{
  "activation": "squared_reglu",
  "norm_eps": 1e-06,
  "batch_tokens": [65536, 131072, 262144],
  "dataset": "wikipedia_en"
}
Below are experts of layer 4 (counted from 0) of a mixture-of-experts language model. Rows are named router (the router's row for the expert), gate (a neuron's input weights, with its number), up (a neuron's input weights, with its number) and show model dimensions 0-95. Each number is 128 + 32 x the weight over its row's rms, rounded and kept within 0 to 255.
Before each expert's rows: a language model's description of what the expert responds to. This comes from a sample of Wikipedia text that the model never trained on.

# expert 33
It responds to: Digits and sports wording. Single digits in years, scores and times, plus word endings in sports or music chart prose, such as 65-yard, sopho-more, clos-ing.
router [110 145 119 147 142 137 135 122 130  98  65  84 134 100 110 102 107 130 126  80  61  98  93  90  79  77 141 157 173 144 129 117 100 152 112 159  55  92 136 151 158 116  91 119 172 121 149 148  95 166  93 108  70 124 138  81 129 151  95 155 138 163  62 136 131 101 112 162 122  77 117 155 121 149 119 202 116 167  73 169 137  39 130 102 120 120 189 145 194 101 107 102 118 121 171 161]
gate11 [103 122 107 194 135 171 213 149 188 114 111  70 160 184 147 145 172 155  91 119 178 109 127 161  29  82 110 142 140 128  97  84 133 123 138 184 155 115 110 169 141 169 114 136 132 118 118 141 109 159  77  90  94 134 149 100 139 229 175 112 169 137 184  82 143 112 115 109 159 120  91 132 128 159 179  95 101  85 117 129 119  84 189  86 173 148 132 147  68 156 122 122 146 135 129 131]
up11 [151 138 148  82 146 108  77 101  64 129 145 172 106  77 103 114  87 104 157 137  83 151 126  92 209 175 150  99 112 119 159 180 130 122 121  89 110 139 130  80 132 107 153 119 116 150 148 125 142  90 171 156 176 142 121 145 114  16  86 153  71 116  63 168 110 161 136 155 102 123 164 113 121  90  86 158 166 155 143 131 132 163  50 183  96 117 122 112 204 110 122 145 117 102 131 131]
gate12 [163 169 122  79 137 125  96 129 126  96  59  53 140 191 162 103 131 142 169 121 141  93 151 170  39 122 170 104 158 112 118 125  34 115 119 194 173 107 108 129 158 173 137 141 148  88 148 110 125  87 122 142 121 116 180  41 134 178 129 146 125 105 133  97 126 131 188  99 121 146 146  99 154 170 153 110 117  92 150 116 176 147 162 138  96 142 146 156 140 103  81 138 159 149  72 142]
up12 [127  80  97 177 137 127 160 129 119 132 194 198 122  82  64 156 119 105 109 101 130 145 106  94 215 123  71 138 125 145 154 125 208 136 143  92  98 154 146 126 104 104 130 115  70 198 105 116 120 146 122  87 126 154 102 195  91  82 112 111 129 153 110 165 147 106  78 182 142 130  64 152  98 112 119 154 147 166 132 146  90 131 109 135 163 124 119  96 103 144 206 128 134 109 187 106]
gate13 [ 99  80 103 129 150 138 165  96 132 125 125 110  94  80 140 190 205 191  93 134 128  91 161 125 140  78 150  91 147 103  96  92 148 113 105 114 130  95 130 108  85 104 105 114 158  85 153 113 123 131 119 110  77 121 133  66  62 173 147 136 131 174 151 162 164 147  99 128 121  88  74 165 186  94 110 195 157 122 140  64 144 146 134 107 110 138 118 141 162 107 158 163  78  35 109 163]
up13 [128  65 121 164 153 149 172 111 129 122 115 102 102  96 145 169 194 179  86 136 108  89 144 121 141  59 145  93 146  93  98  92 143 100 101 127 123 105 116 110 101  97 107 106 146  99 171 108 105 120  87 114  77 139 134  64  67 160 152 156 145 163 137 150 161 151  80 122 140  81  83 134 175 102  96 173 148 136 136  68 145 153 140  77 121 158  95 127 114 139 160 174  81  50 129 189]
gate14 [137 116 129  97 101 128 153 125 136 174 144 131 199 114 137 101 107  60 116  76 134 106 148 118 170 128 125  49 110 132 116 147 117 106 101 143 149 128  64 121 143 135  82 131 129 153 117 154 122 108 159 117  96 121 114 112 110 119 113 142 157 175 110  34 124 150 120 119  91 110 111 144 116  98 114 223  59 159 136 106 161 124 175 155 192 136 152 102 142 114 119 176  80  67 184 135]
up14 [121 141 148 168 165 124  78 132 117  75 130 153  89 129 131 155 144 208 142 171 115 156 117 135  89 133 135 227 150 131 153  97 128 157 139 112 121 130 166 137  96 103 154 140 120  87 144 113 138 148  93 110 166 118 125 130 141 146 147  77  82  81 184 222 128  93 135 111 158 164 127 111 159 182 166  21 187  93 128 154  98 142  96 107  91 132 115 155 109 122 162  84 201 185 101 115]
gate15 [114 143 122 140  97 124 190 104 148 147  37 119 100 145 144 142 118 132 218 198 102 170  46 144 136  76 157 172 177 158 159  46  66 127 169 139 166 157 115 142 117 155 106 164 108  85 120  83 149 129 122 153 132 102 119 193 176 133 168 134 105 124 153 150 120 141 113 169 122  90 143 151 174  87 130 135 108 159 118 147 155 157 147  76 160 144 137 136 104 144 128  88 106  86  96 116]
up15 [103 137 122 123 113 115 172 102 155 149  31 121  89 145 152 138 138 119 196 198 107 152  46 138 130  60 181 168 160 205 163  53  86 128 180 151 160 159 107 117 111 185  90 176 125  83 110 101 138 127 126 162 133  95 120 188 174 135 182 132 114 125 141 132 129 150 133 165 126  78 137 150 185  97 116 151  99 147 112 133 144 147 139  76 161 140 132 116 100 140 128  87 106  73 102 124]
gate16 [195 151  76 142 127 133 133 165 141 128  93 151  68 152 150 135 155 110 170 177 156 105 136  92 150  99  86 145 108 131 110  98 119 136 160 125 163 104 144  70 103 145  86 128  97 140 143  92 181  44 105 163  87 158 136 113 108 149 123 136 129 109  74 178 155 109 130 142 138 159 124 153 108 181 141 150 232  98 127 108  85  98 138  88 117 102 163 185 178  66 124 144 122  89 163 141]
up16 [189 162  83 146 159 139 134 164 160 121 108 171  55 162 156 126 159  87 158 160 184 109 134  85 128 109  68 131 118 146 140 123 114 126 160 130 156 111 162  78 101 139  84 106 100 132 137 106 161  80  92 155 106 158 144 113 117 165 128 158 132 130  61 162 129 106 102 151 142 167 151 149  96 182 134 158 197  94 135 107  59 102 124 108 112 106 167 185 176 103 132 133 116 102 168 140]
gate17 [104 191 115 143 124 110 116 103 107  58  83 120  70 154 117 119  94 174 119 147  96 141 149  85 131 130 131 138  89 120 160 122  94 152  86 131 151 111 157 148 158 117 137 116 173  90 147 154  89 105 143 116 116 134  87 147 100 191 139 110 159 170 189  66 147 104 110 158 182  80 173  94 181 146  65 110 174 200 158 129 165  91 172 122 166  98 134 134 150 135 131 104  55  82 144 111]
up17 [168  66 137  81 132 145 126 140 155 185 183 133 161 129 133 118 157  75 115  87 159 105  88 152 129 120 127 126 169 134  97 122 156  99 151 114 128 150  92 129 122 154 121 131  80 183 120 113 155 140 148 136 145 115 165 113 167  81 119 157 124  78  72 192 134 169 163  89  72 170  74 158  94 132 199 193  77  64 114 122  74 133  97 156 118 157 106 106 127 132 124 145 201 178 102 150]
gate18 [147 114 165 149  92  65 137 151 156  91 121 180 163 145 205 145 127 175 153  70 135  55 136 120 133 105  96  82 134 118 148 122  96 154 156 145 142  99 136 109 171 208 111 135 182 122 110 142  87  84 111 109 114 174 189  78 136 126 123  85 130 148 123 129 104 122 101 155 123 112 209 163  95 100 163 110  78 105 119  97 160 155 133  98  60 135  97 131 106 105 114 104 176 189 170 136]
up18 [156 174 136 176 133  81 108 165 116  51 130 152 132 153 129 149  65 147 122  94 167  99 148 103  94 123 175 127  74  92  79 140 130 145 146 138 120  91 143 157 124 135  74  91 166 143 119 197 147 112 151 182 153 165  93 113 118 139  34 138  98 153 102 100 124 150  61 179 139  90 172 129 130 107  88  93  64 105 128  99 189 170 165 108  93  89  75 103 150  86 135 138  80 154 205 122]
gate19 [ 98 158  72  47 125 175 163 170 163 170  94 101 135 132  95 140 138 201  96 159 194 110 101 194  77 189 181 164 118 142 108 129 108 112 139 121 162 104  68 121  68  92 126 133  72 150 165 129 104 132 143 125 186 141 140 109  91 153 133  77  91  86 110 120 138 124  97 124 109 137 107 159 135 128 143 129  48 107 102 104 107 121 126 128 135 136 101  99 162 109 144 100 113 151 144 191]
up19 [142 152  77 118 108 161 126 157 152 172 110 117 146  89 144  97 168 218 131 174 141 113 138 203  51 146 150 179 151 163 113 112 156 114 121 106 129 121  89  95  90  65 101 154  84 162 165 120 160 127 144 128 190 114  94 112  83 141 128  88  83 157 115 113 135 113 107 100  97 137 129 109 140 150 153 141  59 124 138 132 113 119 113 132 142 133 107  49 145 169 160 111 122 104 149 144]
gate20 [102 146 153 123 132 161  91 105 127 115 101 119  87 106 180 170 121 124  84 112  54 139 118 125 101  82 122 119 168  81  92 166 107 105  96 155  78 163  52  78 135 143  94 153 125  94 118 147  77 146 108 146 118 155 131 152  83 158 161 104 123  49 137 155 149 111 145 126  83 126 112 110 149 174 114 136 145 158 185 198 114 132 141 115 118 101 134 133 194 140 199 126 118 105 147 156]
up20 [105 146 147 124 127 178  89  73 117 110 113 120  82  95 176 173 125 120  99 101  59 125 120 132 112  77 126 123 165 100  90 168  98 117  98 149  85 156  64  77 135 141  86 144 140 104 127 138  78 139 110 130 114 142 130 143  77 163 166  92 108  56 137 158 156 120 152 123  79 111 109 115 138 163 110 134 130 158 190 198 129 133 146 102 108  99 135 135 200 124 200 131 115 109 149 154]
gate21 [102 150  91 218 110 162 122 139 104 140  65 128 222 160 119 122 144 109 122 136 128 172  94 142 135 144 137  59 190 121  65 139 158 130 157 152 127  80 138 139 132 115 125 138 109 158  88 176 161  90 160 147 105 203 162 125 123 136 160 143  66 172  90 124 181 174 182 101  95 115 121 166 145 216 163 124  98 111 123 161 159 166 133 137 157 100 161 122 155  99 119 166 190 121 127 150]
up21 [ 92 127 143 126 195 148  95 111 145 133 133 139 129 171 146 174 149 131 141  86 153  71 124  78 146 133 100 158 142 125 168 146 103 133  59 122  76 127 134 195 155  80 139 107 156 111 142 144 112 102 162 150 209  93 107 132 138  97 103 139 180 121 137 226  84 124 129 182 179 106 164  93 114  85 158 141 173 150 104  60 122 118 114 140  38 134  87 106 147 165 111 178  42  86 121 169]
gate22 [136 130 119 105 149 175 131 170 118 138 153 128 140 125 201 105 141  80 123 122 133 136  91  97  87 116 100 151 121 117 112 164 154  86 108 160  86 125 190 152 139 143  98 141 104  99 107 122 119 139 113 150 154 129 122 113 140 208 122 133 170 148 117 128 146 135 161 134  76 150 101 113 141  94  58 116  45 179 141 167 192 160 142 157 154 189 173 233  65  90 127  90 113  77 145 108]
up22 [117 129 128 142  93  78 120  83 125 110 105 120 115 133  64 170 118 162 145 135 111 128 178 153 179 134 169 116 121 139 131  88 113 172 146  90 187 121  56 101 110 116 151 123 165 164 150 143 138 109 143 114 117 128 128 144 119  41 142 125  97 120 142 125 126 125  90 122 187 123 158 138 127 156 191 160 212  81 129  91  76  77 123  93  77  81  58  31 190 167 117 140 158 182 104 146]
gate23 [154  66 144 134 119 155 106  86 148  92 153 160 138  91 175 132 101  82 141  88 130 145 116 139 124 118 130 135 113 117 128  86  89 100 127 105  80 101 143 172 158 134 180 168 106 143 146 131  71 101 172  60 111 115 184 108 166 213  45 109 153 133 119  99 129 102  91 188 147 106  10 143 119 131 167  97 118 124 129 123  96  74 104 149 138 102 162 232 149 132 114 154 142 126 116 139]
up23 [146  62 158 132 124 164 106  83 160 100 159 158 145 112 177 118 102  76 137  79 142 131 138 126 116  88 120 119 119 111 130  90  86  99 121 115  62  88 154 165 185 135 167 169 113 132 139 159  76  91 194  60 119 122 182 100 166 201  50 105 172 159 120 107 134  97  90 178 138 109  17 155 118 134 156  99 120 131 132 112 100  79 114 139 135  96 145 217 149 118 115 140 144 123 110 124]
gate24 [131 181  76 151 157  78 110 134 133 202 160 122 125  92 130  83 136 131 103 121 159  80 131 162 162 158 133 202 142 134 169 128 105 163 133 178 171  89 117 152 183 102 164 169 209 129 122 143 125 118 150 125 117 105  73 130  85 100 186  87 157 141 103 110 136  92  90 176 151 144 139 157 171 135 104 167 136 177 113  89 136  82 154 100 138  88 187 135 154 147 134  96 105 148 124 123]
up24 [120 196  74 155 147  82 115 153 131 189 173 120 126 103 133  85 139 129  97 130 168  75 131 163 163 170 132 189 134 142 173 127 126 159 141 179 178  85 113 155 183  93 168 177 201 123 120 153 133 123 140 135 127  97  65 121  71 109 176  82 144 147  94 110 117  94  86 177 154 143 137 161 155 143 111 186 125 181 111  85 134  77 163 107 146  98 189 127 138 169 144 101 103 146 105 128]
gate25 [146 135 150 157 113  89 167  96 127  71  92 118 143 206 138  55 139 100 157 134 129 109 128 122 158 108 183 122 168  47  99 131 116 200 138  82 148 127  87 144 155 127 134  96 169 151 107 125 112 138 127 107 112 133  90 131 131 144  63 213 127 122 130  82 109  73 157 142 127 167  88 107 159 120 119 127 189 125 101 167 167 128  87 121 158 142 104  78 173  77  96 113  90 206 125 123]
up25 [125 127 136 153 116  81 162 108 120  79  92 120 149 190 140  63 123  93 159 125 122 114 119 116 158 114 200 122 161  34 100 146 103 212 126  84 140 118  93 148 166 135 120  96 185 144  95 142 117 128 121 117 116 138  95 140 134 157  61 189 127 121 128 100 125  86 158 132 154 155  89 123 164 117 121 121 178 122 105 147 157 135  94 105 162 151 100  91 178  90  76 115  90 199 135 126]
gate26 [117 132 128 142  66 119 111 139 130 110 157 127 135  45 129 161  77 191 121 144 143 147 107 136  79  97 170 161  94 139 146 157 149 155 226 170 120 136 173  97  93 103 122 203 149 129 117 199  75 175  94 159 129 144  93 104 138  92 111 116 117 139 110 136 171 141 112  91 116 153 101 125 126 118 118 123 158 139 126  77  91 196  77 109 105 164 134  81 157 142 144 120 146 104 137 129]
up26 [144 123 110 149  91 135  92 105 128  91 133 116 145  55  94 132  95 152 107 126 114 128  82 121  91 101 179 162 116 127 133 152 155 185 194 160 133 143 185 107 109  52 126 166 156 136 131 210  73 167 122 186 146 140  90 108 164  99 115 120 159 146  97 142 138 131 105  66  94 151  96 131 127 104 143 111 149 141 174  98  87 161 107 110  99 158 130  62 174 135 160 151 145  90 140 181]
gate27 [111  95 119 159 106 125  77 162 123 154 111  95 107 142  96  99  80  77 112 111  70 108 110 139 112 190 111 159 152 170 119 128  78 150 133 138 143 142 100 122 114 171 134 118 149 195  96 139 151 155 145 111 103 140 131 190 126 126 125 128 107 135 115 132 133 208 185 165  72 115 122 149 142 130  94 235 163 154 140 125  80 106 168  47 169 135  97 207  92 138 125  33 136 146 151 151]
up27 [ 95 160 149 151  99 163 161 112 130 107 104 134 136 156 136 143 108 123 103 159 121 143  78 128 160 184 201 165 176 157 157 103  83 118 156 107  93 149 100 141 132 188 200 134 172  55 137 129 123 138 129 115 133  65 146  94 131 160  98 154  91 148 170 153 139 165 125 181 108  89  90 177 198 159  81 125 169 120  95  84  99 109 159  91 148 113 109 154 108 143 141  90  52 120 152 148]